{
  "n_layer": 12,
  "activation": "swiglu",
  "normalize_top_k": false,
  "lr_router": 0.000685
}
Below are experts of layer 2 (counted from 0) of a mixture-of-experts language model. Rows are named router (the router's row for the expert) and show model dimensions 0-95. Each number is 128 + 24 x the weight over its row's rms, rounded and kept within 0 to 255. Numbers have three digits each.
Before each expert's rows: "comes after" lists some tokens at least twice as common just before its tokens as in all text; "mostly gets" lists some tokens that are sent to it at least half of the time. This comes from a sample of Wikipedia text that the model never trained on. Tokens count by the router's weight.

# expert 179
comes after: " |", "201", "200", "202", "199", "198"
mostly gets: "w", "   ", "se", "aw", "ork"
router:148119137149152132127112120174130134145113118145084097180101110129142154132156126147163140162110101132152162124163086127114143162103163087168158163153145132150105132130110107107109150130129176097134134167103169125111157083126114126148139147156139164114123104130125178137098153158121133104

# expert 188
comes after: " ", "h", " G", " B", " (", " S"
mostly gets: "ab", "amb", "ata", " Kh", "ation", "iy"
router:144142112158132129120133156160117138137125133151086097152088101149134161137145108148155138161124082129139154130139086149114158158108143088148134177168113137166150122142107101090112136129102170117117149166102182150111178095127103153150136110140137165128114125138091145142125159139112140088

# expert 244
comes after: "\n", ")\n", ".\n", "Personal", "\n\n", ";\n"
mostly gets: "′", " •", " ent", "cient", " Conservative", " North"
router:136091171095105141103114164151111142114189122104125125109132126102111093094146106126122139089079105085178133109108097139140092144129116117130128171124088118149111120146114147148089136120116092143097183124149110135120117117121139136109121136119102113122101086123152130161131104135081079122

# expert 199
comes after: "201", "200", "202", "199", "198", "197"
mostly gets: "″E", "177", "178", "pe", "3", "olog"
router:200135153142162158097144123141119145131108128095110103100127139130147126144162139098144163154147093113154115120115109096146110141087144116172154127113147140123086138098095175107167091153139114130120124155097135146166165098115111104114155134108155155133114104112170166119149120122116114162

# expert 189
comes after: " ", "201", "200", "202", "199", "–"
mostly gets: "š", "и", "sk", "е", "а", "н"
router:147111155144150144086135137111147142129112130136092086151138115185178114143130132131122170143135123107137119127129080157138150136125152110140135151121127131154176147142104141138145103149155128118105110153096152157129167133111152159101155113095170169164108103138091155097136162165119150074

# expert 39
comes after: " a", " the", " his", " c", " The", "'s"
mostly gets: "omm", " sold", " employ", " reported", " eff", " res"
router:080115159114144097151144111159093128092142122112129140165115088125103143158155146097120138157170144163162093140137107185104174143089122145130158115098151158130128132105182073137141104086130126114113104136154135122131109139115101110136124116154165106102133137144140126143102097112138114158

# expert 12
comes after: " the", " United", " The", "The", " National", " B"
mostly gets: " leg", "ago", " Mal", " Leg", "alt", " esc"
router:095124116173125111138133151155091120110118144110132083159115105161128144132153099142097132161118116113137146101117148138124122118100134126141164160169091127126136114125130092169153169119146134144125126106118145138106180116088132187149171127157112107101118144113085177131101129097108182148

# expert 181
comes after: " ", "0", "1", "-", "2", " ("
mostly gets: "а", "и", " Cl", "du", " —", " Do"
router:106143118160155134080154124182146130120116114095065089158139110144137134109136138114103127112115106123154139122139100161113094117136144096169158164151107118142145110116115132134140067153117131128104124153125182153097128118132089179140141105086132136134124145142079164112122142148133160112

# expert 97
comes after: " the", " a", " his", "'s", " The", " her"
mostly gets: " version", "inem", " Records", " episode", " Film", " role"
router:117121131092108144149166141099160106112135154147147140123125115147079138137103123139112148121169122134142154164109181119140140101149144155131147082142151148144126144139154127177156132109182065144110131102155090099134116133155155149139144161149154109121114149157136108122170114103162133175

# expert 27
comes after: " a", " the", " his", "'s", " of", " their"
mostly gets: " this", " him", " them", " up", " each", " every"
router:097172140108088113108151093117085126106110115169158108145107141144133099136088127145129125136174137139163127089158141092093192107151135127132145128084141137094131137106102082147159150089158125093146107136127164132115134101120141136139169144108119108119091157118124106120107140166140120120

# expert 185
comes after: " |", ";", " ±", " Reg", " —;", "mier"
mostly gets: "°W", "°E", " Goals", " Nav", "ilit", " Division"
router:110117122101142136078144135161151122142146149130138174163129098086156092172124155120145112158141123109170121097148123111129110095100129133150094107173146138117128113154206132103166127155143100130094149123084101116106179092130128107145114142150133144135131106140135127130117124157145099099

# expert 57
comes after: " ", ")", "1", "2", "0", "3"
mostly gets: " Pet", "mit", "ared", " However", "well", " however"
router:116129112113165143135150144106126156134098110131099091155120163170144169147164101105101133139135120146157152109155102157087142130101094078165133128127106132136130142111073111136100157132168108103138143145109151156082160129109104156095163123142108153122137135149122169126103122162146161094

# expert 184
comes after: " |", ";", "0", " /", " —;", " —"
mostly gets: " —;", " —", " −"
router:089181112103151128086114125119122130121125134124094162163119131157159136159107097141147094191145169126154139148132124141130131141132132105133139120164155143178157073166134105124140108164138155123128178125099152119102136106140141133174102124163134181100126140112123153138099132137146123102

# expert 62
comes after: " ", " K", " G", " known", ":", "ed"
mostly gets: " Ham", "iro", " Os", " Hong", " Mur", " Ari"
router:129138140149133131111167115178137116094144120144092083154111129145142155135143122127122099144108128112152136135153099143090127165128131111167170138144086147162148153174121100115113109138125136129169132122123180127140157109157121139118105120116156176131106135140050176131111143142142165093

# expert 80
comes after: " the", " The", " his", "'s", " this", " first"
mostly gets: " play", " cap", " kg", " air", "IN", " Air"
router:150162138118118116112167178128104094132141157134143140152151164161124095165143137117133158155132162114136124137159132122107132140086143113149144154154122113117134174145139115141174146130169067129100142155124111100106094151160155177147085162121150117092098117134106160119144132123152132163

# expert 174
comes after: ".", "\n", ".\n\n", " in", ")\n", " at"
mostly gets: "the", "*", "ham", "ridge", "ord", "ld"
router:178123144120111145123095155123108151164097115097104110155132085170131128126112100147141132153115130129145137093141097100085110143106120089164156147147130137119095113124099094111126138123137156098099145155111159138102167095100136157117125117144079164101139097116101159160113111103111105075

# expert 215
comes after: "-", "==", "\n\n", "Personal", "|", "S"
mostly gets: "″N", "See", "°E", " Preceded", " MPC", " Location"
router:134111105145131157144156137109145112106101134138164155082158143136142127120153119164126131106105127120122075097104132135084090114176118161103077110129111119111174142151144127128125161105111114132132113098162068085133117163137163127115097130111128086136101135106122097152134121134151074141

# expert 50
comes after: " |", ";", "0", " —", "i", "1"
mostly gets: " Os", "ura", " Ok", " Sem", "la", " French"
router:138111100148128143081137123157140168131133123115098113159097092135141123123114151111136106133107121096136088119170076145117128146116146095154150177141105123151138104134114105137100110144080134116148140137102158132123149126154144171130145119101090160122110151127090150129062165126124157068

# expert 131
comes after: "|", " United", " ±", ")", "\"", " /"
mostly gets: "ele", " Ang", "%", "–present", "*", "dy"
router:164106150145122102123101141115131128165168119125114111097102118120132103113140108141171125101093077063166140115174125154117103178113120116140101134141127157108069120117113145110107109123106155119135109148130123146101102119112130137147090139171111136133087088103098184116115141127115113118

# expert 59
comes after: " (", " \"", "born", ".\n\n", " a", " =\n\n"
mostly gets: "(s", " rem", " cl", "Pl", " la", " le"
router:099131138133119120147113152108159119144183148161113084141101131122144154084110111147146115124140115090129164132076131183118113098117112105146150103100079144139145140161081119109107084073133123122118148122171140169139125105174129156112128121128111141127116113107096139145133149149138168150

# expert 133
comes after: " |", ",", ".\n\n", " \"", "\"", " –"
mostly gets: "pr", "tt", "apt", "ilm", " '", "pisode"
router:146113157169144099112170106152158136168138100152105119163140100172138164133152110130127152136124135147133183150096128130121143100079145088182146143136132151123147146141079129154108142140107167116132109101127143111121160106155088083119142141134161154149104116147114163124135142172113135130

# expert 82
comes after: " ", "–", "9", "7", "5", "2"
mostly gets: " Ab", " prom", "-e", " Pri", " activ", " million"
router:166106106146135137140154087147076117155109131123107119108112076151123161143145156143143204116112106140144134154128134118151154102075155105148142138137150141124110121148100136123140140130144145128115151080158141101130180142106132107147079144112144131134064124132117170149143126163124121117

# expert 142
comes after: " |\n", "\n", ")\n", ".\n", ";\n", " —"
mostly gets: "\".", "iam", "old", "ally", "ph", ");"
router:147151122135140116132153158163107171150112108124090109142107098168142153129156103128128119144133107131147151109177118136113145158111148088174144153142136143166116115121085102099111133132106164099116109160087154159114150110131091140160143116140108172120149138111109171130078150143139165087

# expert 81
comes after: " in", " of", " by", " and", " to", " from"
mostly gets: " between", " Ir", " South", " Dar", " Sam", " Ann"
router:124149132162130123155110154101104145129107099137060090143098100136120166108133122092172139165141117165124157167120098146130174133108123110142129150143097124125129106133085077107154152170136146105131141149133159152129179133104141140145167126121153151143134123139107140151151146145093171134

# expert 217
comes after: " ", "-", "_{", " F", "^{", " G"
mostly gets: " Brown", "ka", "-l", "be", "SA", "va"
router:134112160164147124113124151159112142118125143129085084144109121138130141126143113132138154144148096126155133141137086161121146168113160086165174118165097144178127131111097088108121128126128169107142154177110158129085157098101094148147159109149126155117132136107103141125105138165109150089

# expert 254
comes after: " to", " the", " and", " a", "ing", "'s"
mostly gets: " ro", " com", " took", " appear", " Com", " her"
router:118139142109074116124120074140117111116163142166134107073172129141142106142137167134141123105108142089159070150138110116113154116133111131125151099139101123134075150151151116140170097090163142132127107144122125128112119129134115156145143167143138114101105143175078121150119082135139151147

# expert 100
comes after: " a", " the", " was", "'s", " is", " his"
mostly gets: " first", " new", " high", " main", " long", " High"
router:116140137124114106102140104129124105103123153156130136143111138121148121070116152104114121150141127099088096102123104133132158129144154135145139114115143131115130154173091172152146125102161095139122123099105117066131084101148099155133125109110098148153110184130105170112076150096127087096

# expert 248
comes after: " |", " ", ";", ":", ")", "}"
mostly gets: "192", "por", "ato", "ose", "ol", "ran"
router:140138119152144108128121139132108173160092120119081099162093082161119161116141127117154130137141102141164159128129090153133145151124134078171165143161104146136124106103099093105119119112094149114166125147096148147110155118098072136141127126141122166109150121134144160146107127153101147081

# expert 35
comes after: " the", " The", "The", " his", " a", "=="
mostly gets: " addition", " any", " example", " Coordinates", "History", "See"
router:091145136110121097136118124156100120104098135117153128112111132116120149140119097155138149132141141144096074143140149134133083124148122168099149123121136127111108118138163106134145169123119050132096113138144078098125094121146133160150153151121137070125106123151142110140115067108073106155

# expert 16
comes after: " was", " is", " were", " are", " a", " be"
mostly gets: " two", " three", " four", " several", " five", " known"
router:106131137106151105133103092152130134149127127137131150127146163101172130093105153067137094131157094146108129118136138102143156105184140166109113156097179136129116151141110115093137158126128143125170133172130119100176119092126095135148124129156142096121119167148150073143134137105120098134

# expert 111
comes after: " the", " a", "'s", " and", " m", " his"
mostly gets: " pre", " ar", " col", " Col", " Pre", " ag"
router:115149112152086092087081161140156140113130141146145105145135106129074107158108132141111142153118161153091102103153163113146160108128129126153131138114120128125164103104103168129125096092165150174150085083128152131109144128101162153097128112119111163147123124114118110113089094136163119123

# expert 78
comes after: " of", " in", ".\n\n", ".", " at", " for"
mostly gets: ".\n\n", "\n\n", ")\n\n", " |\n\n", ").\n\n", " ===\n"
router:151164154118090151182121138119124125100157122108137103097175150130112120111122113143087124120155132111107120121099175147113127111167110154085086075138096130111095155105120103138114094160160099187129109104124095147148116160118157159098106132119125120161116135149138127106105108120107109138

# expert 225
comes after: " |\n", ",", " in", "201", "200", "199"
mostly gets: " Washington", "go", " California", "for", " Russia", "line"
router:157133089132154157158118148140113146185104122130116135157090098142135181097125102110107146155115097163153133141120104078105182137131146124138114129128141118130114126096090150106116170162106168135108149148112146159145183115124110100150154104113130173101139124153131107089103154131133129124

# expert 38
comes after: " ", " |\n", " (", "–", "|", " |\n\n"
mostly gets: " int", "201", " Best", "|---|---|---|---|---|\n", "ivers", "medi"
router:173089105087123088137164080162103117128136127142123141159133117168171129118129111151136129106103164103127163122118134122131129156107124100188140131128132122138186159170093162125129131136169120105106095143083126100102155143113111158157136124154129144138097104113105149146103143147128109100

# expert 182
comes after: " |\n", "\n", ")\n", "|---|---|---|\n", "===\n\n", "|---|---|---|---|\n"
mostly gets: " ac", " Academy", "°N", " exhib", "ribut", " Festival"
router:102080117135122149153129150136117128124107169155073055158107134168135131120138158150129164117126096123129156129146156096141131151137182150160118146113130127171150143122146131114142139092162189106166159111124157126115156131111119137123108138104133117122145079115113185146140115127130132125

# expert 187
comes after: " |", " K", " N", " T", " Y", " S"
mostly gets: "iy", " Sur", "ū", "ico", " Cro", " Pe"
router:166105121159120131074143147169110139147115132125105124149118108132153147157150112148146121157105097148129139138157099147132138159110107102159148135182136137164100131136119069114119103168106154109131150155103163144109164108136120151149126113114135176107135121145122186141121146156113141061

# expert 20
comes after: " was", " is", " to", " a", " were", " be"
mostly gets: " rem", " exp", " general", " imp", "ful", " requ"
router:095136151125126111113131072111129066131160120112158180107128135097147121105133134119097107119115153141097104145101147114121137134153130174115145087123124123106091136095111153150138096113177077136169118103137096126168148131121118090098103124139123104113122144146155096110153143092162131163

# expert 242
comes after: " ", " (", "–", " MPC", " N", " Is"
mostly gets: "ari", "ā", " Mah", "ali", "-e", "191"
router:169119096184135130118112097133081139133147158093128131126119115139135110116111151134107128095125098112134086134127123155136139125129158137143135147126206127170087070139166148082125107151144138107127145140081123109129152088134095116156113140131124150088097123131150149093110144098131108098

# expert 128
comes after: " ", "–", "200", "202", "201", "."
mostly gets: "1", " II", "ridge", "187", "iff", "ev"
router:163134150143147147116110150132109127120126106137119116160104087150145149154152080111134137167133124164182154101125112132096111172110154094119153128173121149146140085111081120100144135118119148131128143179089152157129144085112086141142152086139140159103141113099144164124123111139115127092

# expert 102
comes after: " ", " of", "0", " at", "1", " in"
mostly gets: " al", "_{", " \\", "\\", " km", "^{"
router:125143074113141124113103097111119159145133120164101109148119120093142161118129088163113157157147086123142172117139130132174098152123119083145178108151131152102121118151123117117124085116095132158096113144102176149113170084131120145149118127105117136100095099125140142130118160170134129093

# expert 139
comes after: " |", ",", ";", " U", "i", "″N"
mostly gets: " Ant", "-T", "osp", " Techn", "awa", " Af"
router:148149136152162078085119120147126144164113127085101106150098092118100127145096128090131175168167112149124112148120125131159124165079097121184104118143141107108157144108125100139121121154106157132146168163141164122120139123141122136116135149131118159147130137167103134117111141110128106069

# expert 156
comes after: " (", " \"", "(", "/", " un", " '"
mostly gets: " spec", " respons", " th", " far", "pec", "sequ"
router:071143130117081100134117100121142060147142122160165121143119133101148144111119109122113115130173108158097129124102145173140156132081071096098140152097097125147153119151106131118116135108113098148109101150141133175134129148155132131132162110122148123149156118114141149140143150174152163149

# expert 247
comes after: " \"", "==", ".\n\n", "\n\n", " (", "\n"
mostly gets: " Q", "He", " char", "Ch", " FW", "Un"
router:142117123136108137116112131146110134160120146110122115120099143141143136118153107149161105128097107135154155109122119132129158149123111112161119181161110107099177124111115148126119180158124094142093151145164110176127097129189114121121161103121106112139168124101139111079172155141090132188

# expert 159
comes after: "\n", " (", " |\n", "==\n", ")\n", "==\n\n"
mostly gets: " although", "per", "now", " During", "ch", "hib"
router:123153102133151125159098120146151136132106121158092108165117127150192168122156104146154143152133100159124175117166115148128154114099151122156130132143108169140160116156091111135129146109152145101094114173110161135133162066152126124155131123162131150119142131138074156110106131155146136140

# expert 216
comes after: " the", " The", "The", ".", " a", " l"
mostly gets: "lement", "day", "gan", "onto", "It", "ospital"
router:134119113143098100129133157141116121105121189123166110110110098083105162132123158122104165140162086149117065136150167111132128147107124152135110141107148092131114140077132087129138168120124068138102145125158108144115104120120141162123133137179104095090144139140148145139138132132095115147

# expert 53
comes after: " in", ",", "|", " January", " September", " August"
mostly gets: "(s", " surv", " capt", " cele", " collect", " invest"
router:102107102108089125135113118094188107132156148143139157132135128061095139139090111115129156116153120134124103107070136147152155097110110149079129110126109132100140132148121121102134114122108082132126101085133112156143151145104156126098142142132150129152111155109135067130135114174158146155

# expert 252
comes after: " the", " The", "The", " an", " United", " New"
mostly gets: " United", " American", " Western", " Northern", " Australian", "ond"
router:108149139122093123091114130158110150121141145122165081131111127132108157117116105127122142161130115129074072129121156122112079150110130179133144133102092136128096124116185116115131159159100051144090143125116090107124117121115145159141119151134106095149118103137121123139096121115088153149

# expert 130
comes after: " \"", " (", "-", ".\n\n", "\n\n", "|"
mostly gets: "Th", " John", "Sh", " Mc", "-H", "J"
router:105131161116083154117114158112145123109138131118166129091102133117123111116138083108144108124096105109151155136100077142098125101095125065118104142150107150130150093091118132129079106156131133160113136122178148163156115137119097119079128090135135133139151086106133122096152123150089143128

# expert 218
comes after: " the", "-", "\n", " Location", " located", " Is"
mostly gets: "″N", "lement", " Port", "lam", "ral", "ural"
router:149104130175103109086143108148115137107121152104111119121114096134140142092113157162159130142109105137112034103125110139117137141160118121083103134141105099120132078149144125135134137137109122169129143104155138107167124111118140166096128118135098112128141125177118086146142138133084088102

# expert 43
comes after: "|", " in", " on", " October", " November", " September"
mostly gets: "ū", "ason", " Sat", "adel", "aps", "usp"
router:137106137170142104113137113099148128163136125131130132151128126125111158183158122159140150105157142159143135135103134142124132133088100097135147116152125142185121168100098122126120132125139160101170120126100123132149148079093181107140145134142176157141152119124124111148183121188163157131

# expert 46
comes after: " ", ":", " L", " $", " H", " N"
mostly gets: "ern", " Cal", "ally", "az"
router:150121114144138131119097144147105145152113089129101093156106105139140172129138112128155130144129108142156162117156084167116150173097133079173149168142145143146125120109078095119131143142106154098123126149096152148110158100133106133158142089149110171121138146128107149130105153165115141073

# expert 14
comes after: " was", " to", " were", " is", " the", " and"
mostly gets: " hold", " named", " win", " land", " sold", " Sport"
router:133116100134104135144134120134160107111154141136141186141153131106160138114118166104096115129156119167145053122109150099136152130121162161116107122135143117096111126176170143115154124130154114167126119111154087118134119095125093136149122155110154079128119132129132056130114093112158111136

# expert 249
comes after: ".", "\n\n", ",", "-", " and", ".\n\n"
mostly gets: " more", " also", " most", "=", " some", " several"
router:127120139097114092147155123110125135129107118121109141123128124076147140086141143145113151076155145147088133170126133120099112093160111150081119064093119120131122111107104125163122198147126153100144098108143145134145129149121117114123103149108070141133174131172126105136151127120131101104

# expert 162
comes after: "0", "1", "2", "–", "3", "4"
mostly gets: "idd", " Ab", "ies", "ees", " days", "/s"
router:142113137156141132126146143124098139162139131132121130173092112144121116163158091131117159162124120141166175087141108160112124133077154074177152174163132116150139130154111096106110133094131149111102137150115142151109143095117107172152167104156122156109117128122109151157101140150140155102

# expert 132
comes after: " |", ";", ".", "\"", " —", ")"
mostly gets: " —;", "p", " Sim", "writ", " —", "–present"
router:137152144139164090104133123143108134190148141150097124152122091168137110148111135141128094137125125114172171153166079095112101095112139133152114139162162160155134148128146099103119132116140136110131139167121159117108130124178107122148092098104100168125129087155109177104128128138139136105

# expert 58
comes after: " was", " a", " is", " and", " his", " were"
mostly gets: " known", " him", " band", " later", " family", " himself"
router:138122127103105155120137112117152111144100140142149171116166130105132164108102133107131107119161119137125111129124149097157153110174133172085082059118149146104136126106140122136154159127126089126150131096163098109148112150159095085119098138116146096135115135114117082093156126102148084144

# expert 177
comes after: " (", " \"", "-", "|", " Le", " S"
mostly gets: "yd", " ne", " init", " D", " spec", " all"
router:112145108143109118125134170173111112169181100143122121135138133104172130138151126107118087124095123103111162104134105162125126143129131092144134180121106110133150145142107092091114115081112155103109091151090129173120140112164110109139125115157119134120162155099120169160128143182134157122

# expert 2
comes after: ",", " in", " September", "1", " August", " January"
mostly gets: "omp", " or", "ym", "#", " October", " September"
router:124129120162151137147120143074150142164129093138140107154152149125099178181163101161161141112166097141162150067117128157090102121126108097110167163131101141092170154133131112177123119139101128108134115116134170163144147115111136131136145111123142125113134147147124127145096126151121102110

# expert 213
comes after: " ", "0", "1", "2", "3", "4"
mostly gets: " pos", " aut", " wid", " Rel", "',", " lik"
router:109160094125122117129109165094170109140117106146119119168179141098113137158073119115109131129185129148124169109125131132171139141157117124136160094116096154107163106156141116103109098134114102171124112132125140131150172123108132179164112148115103152154122130107145104163156098156134140136

# expert 55
comes after: " the", " a", " The", " his", "The", "'s"
mostly gets: " this", "iving", " This", " announced", " every", " playing"
router:115160142107113126159120093171098128104118106157127118140122120131121113129104105116113145141162145084110085119127141156107119134142119159119123141117127151139107184140119107139134152100159072121100132101101067060102110124126153166159126125115145106124127169092152158140149086134136166147

# expert 88
comes after: ".\n\n", " of", " in", ".", "\n\n", " at"
mostly gets: "igital", " television", "==", "het", "TV", " leading"
router:144137173097109161156128131119131132117132119154115116098163135119131146111110160112113147095151138103150126137117145086132092114146089127093104052120087103100115144091162115156137130146129084145155130105132153138133098155137165122105094147108167117161119104186145085131139134107141114139

# expert 141
comes after: "2", "1", "0", "3", "6", "4"
mostly gets: "):", ".,", "nd", "*", ":", " Brit"
router:146160109139148142153132134118137154152136092147137089164146136130127112106131115099151144121114099071163166099108144148106101112126119114154144165137097132115106116151094116125110068124160106114110169157101126151148127110099137174132120082148120159157097098123090155165085123138117118098

# expert 112
comes after: " ", ".", "–", ",", ":", " ("
mostly gets: "igh", "60", "80", "55", "70", "79"
router:111129104111141144132150081110109098144140110157115160122159114106158120115100111150093092153124118139110112101120109119181087137164108104126100114154138133141138115172145128127183099150120071148100116129105105121125167093168131148143153135155134150103130115127180071108112150120107133107

# expert 138
comes after: " ", " (", "201", "′", "202", "200"
mostly gets: " th", " sy", ".S", " Mus", "/s", " Sy"
router:151110102149146171142143147119135105135124113153100140127105162127144116125121110169115191115147138138084144099140130141134100141116134112143121130140099117110145143127119141116098137102116147135124058116175132119143180114063136125111150163088153135124143086081141132166107144139157180133

# expert 32
comes after: " the", " his", "'s", " The", " this", " her"
mostly gets: " him", " who", " year", " time", " them", " family"
router:145134144121120136138153128117114096122099114124179169113152132133122133171120107140101141141157132150100098126122149121125161097134115159058112092146145149097120137123144150150143166156157069128112140153131089125141101167138137135143163133082108097106138142146107075124133131141160121185

# expert 0
comes after: " ", "–", "″W", "°", "8", "′"
mostly gets: "atory", "″W", "ospital", "hood", "ral", "ological"
router:162130154152143118116163109125093102120106185087109123120141115164117098112093111105097171118150106117160097080160115105182098143121169122114103137129161109147080104100117116157163112139141079131132162122133110121149147113111121163109124152141108130136106112123100107124112124080126120122

# expert 63
comes after: " ", ".", ":", " |\n", " as", "–"
mostly gets: "hel", "Z", "ud", "em", " W", "ael"
router:142140121141136131118131166131115153151110124137096100136108112160141157150159096144156121162122105144155169119150105155124142150108158087168159168167117139132134123118083115111121144144115188111125135167113152159119156085135093133151144085160107184106143128113106156137098138152110162111

# expert 11
comes after: " ", " /", "1", " b", " v", " p"
mostly gets: " Mer", "ig", " Can", " sol", " Sol", " Sc"
router:132130103107111107085106134132127152117098107151074099148109139127110161140137110137113161155137116113141181134143113164176149168122113115147168164121112131157142093122079098130125113131117128134150116121088186166125162102116113158159147123120130133112157125128113148133117134171123176078

# expert 223
comes after: "-", " |", " Votes", "==", "\n\n", " Candidate"
mostly gets: " JPL", " MPC", " −", " %", " Released", " MF"
router:150118107124136148137113123114130129161130128129138187111158132125144126149141100182126098134148135122155122123117154082097134090178150131103106099107159169116169152178160173123124143086105111105115135101156132120109111178168158108122106142136148154111102106100155108098142142128165115119

# expert 91
comes after: " ", "E", "O", "b", "k", "U"
mostly gets: "ō", "oto", "ones", " Racing", " Williams", "erson"
router:160106152159168156110151171108115151163138131132090082151128140152091136137149109121144159126124101075150166127167098147142134164132093103159166175167142147155105156125128119120128120136103160130153139147099162131092164116132115144103131110110143149124149118113121162124167137160104133105

# expert 21
comes after: "|", " of", ":", " in", " the", " on"
mostly gets: " Pet", " Tom", " Jos", " My", "í", " Ter"
router:173175113171145113141121119156135119136111115135105092131082101149112174111123136133164135154131113112138128146140141128117134176130112130172154157157112143147108133131094119080125111148131156142160157109133106119075121108139126141151156133154157140076125160114091176100142132154097175115

# expert 163
comes after: "\n", " |\n", ")\n", ".\n\n", " |\n\n", " as"
mostly gets: " Mc", " Qu", " We", " ac", " des", " Ed"
router:090111121114139104132091123138126167121175150107129107107102151134150116141149135128129153125080122138162196143152105114169100169082134098116148141126137179132064151091112118109093133166139121117112148108102145133107153118154142101107130124135122148126125112111156169151106139173118144125

# expert 166
comes after: "\n", " |\n", ")\n", ".\n", ";\n", "==\n"
mostly gets: "|", " Mo", " Ang", " Gra", " Mod", " do"
router:123110093106134106142103113164120141132130104093100109060164142141135121150135147172164158114088124175125090113145105129109170120148145088155105109099085149158117122130134096114103099119144120136131166125105104143140159091103155142133119121121090115143110096098171164142110114141137149125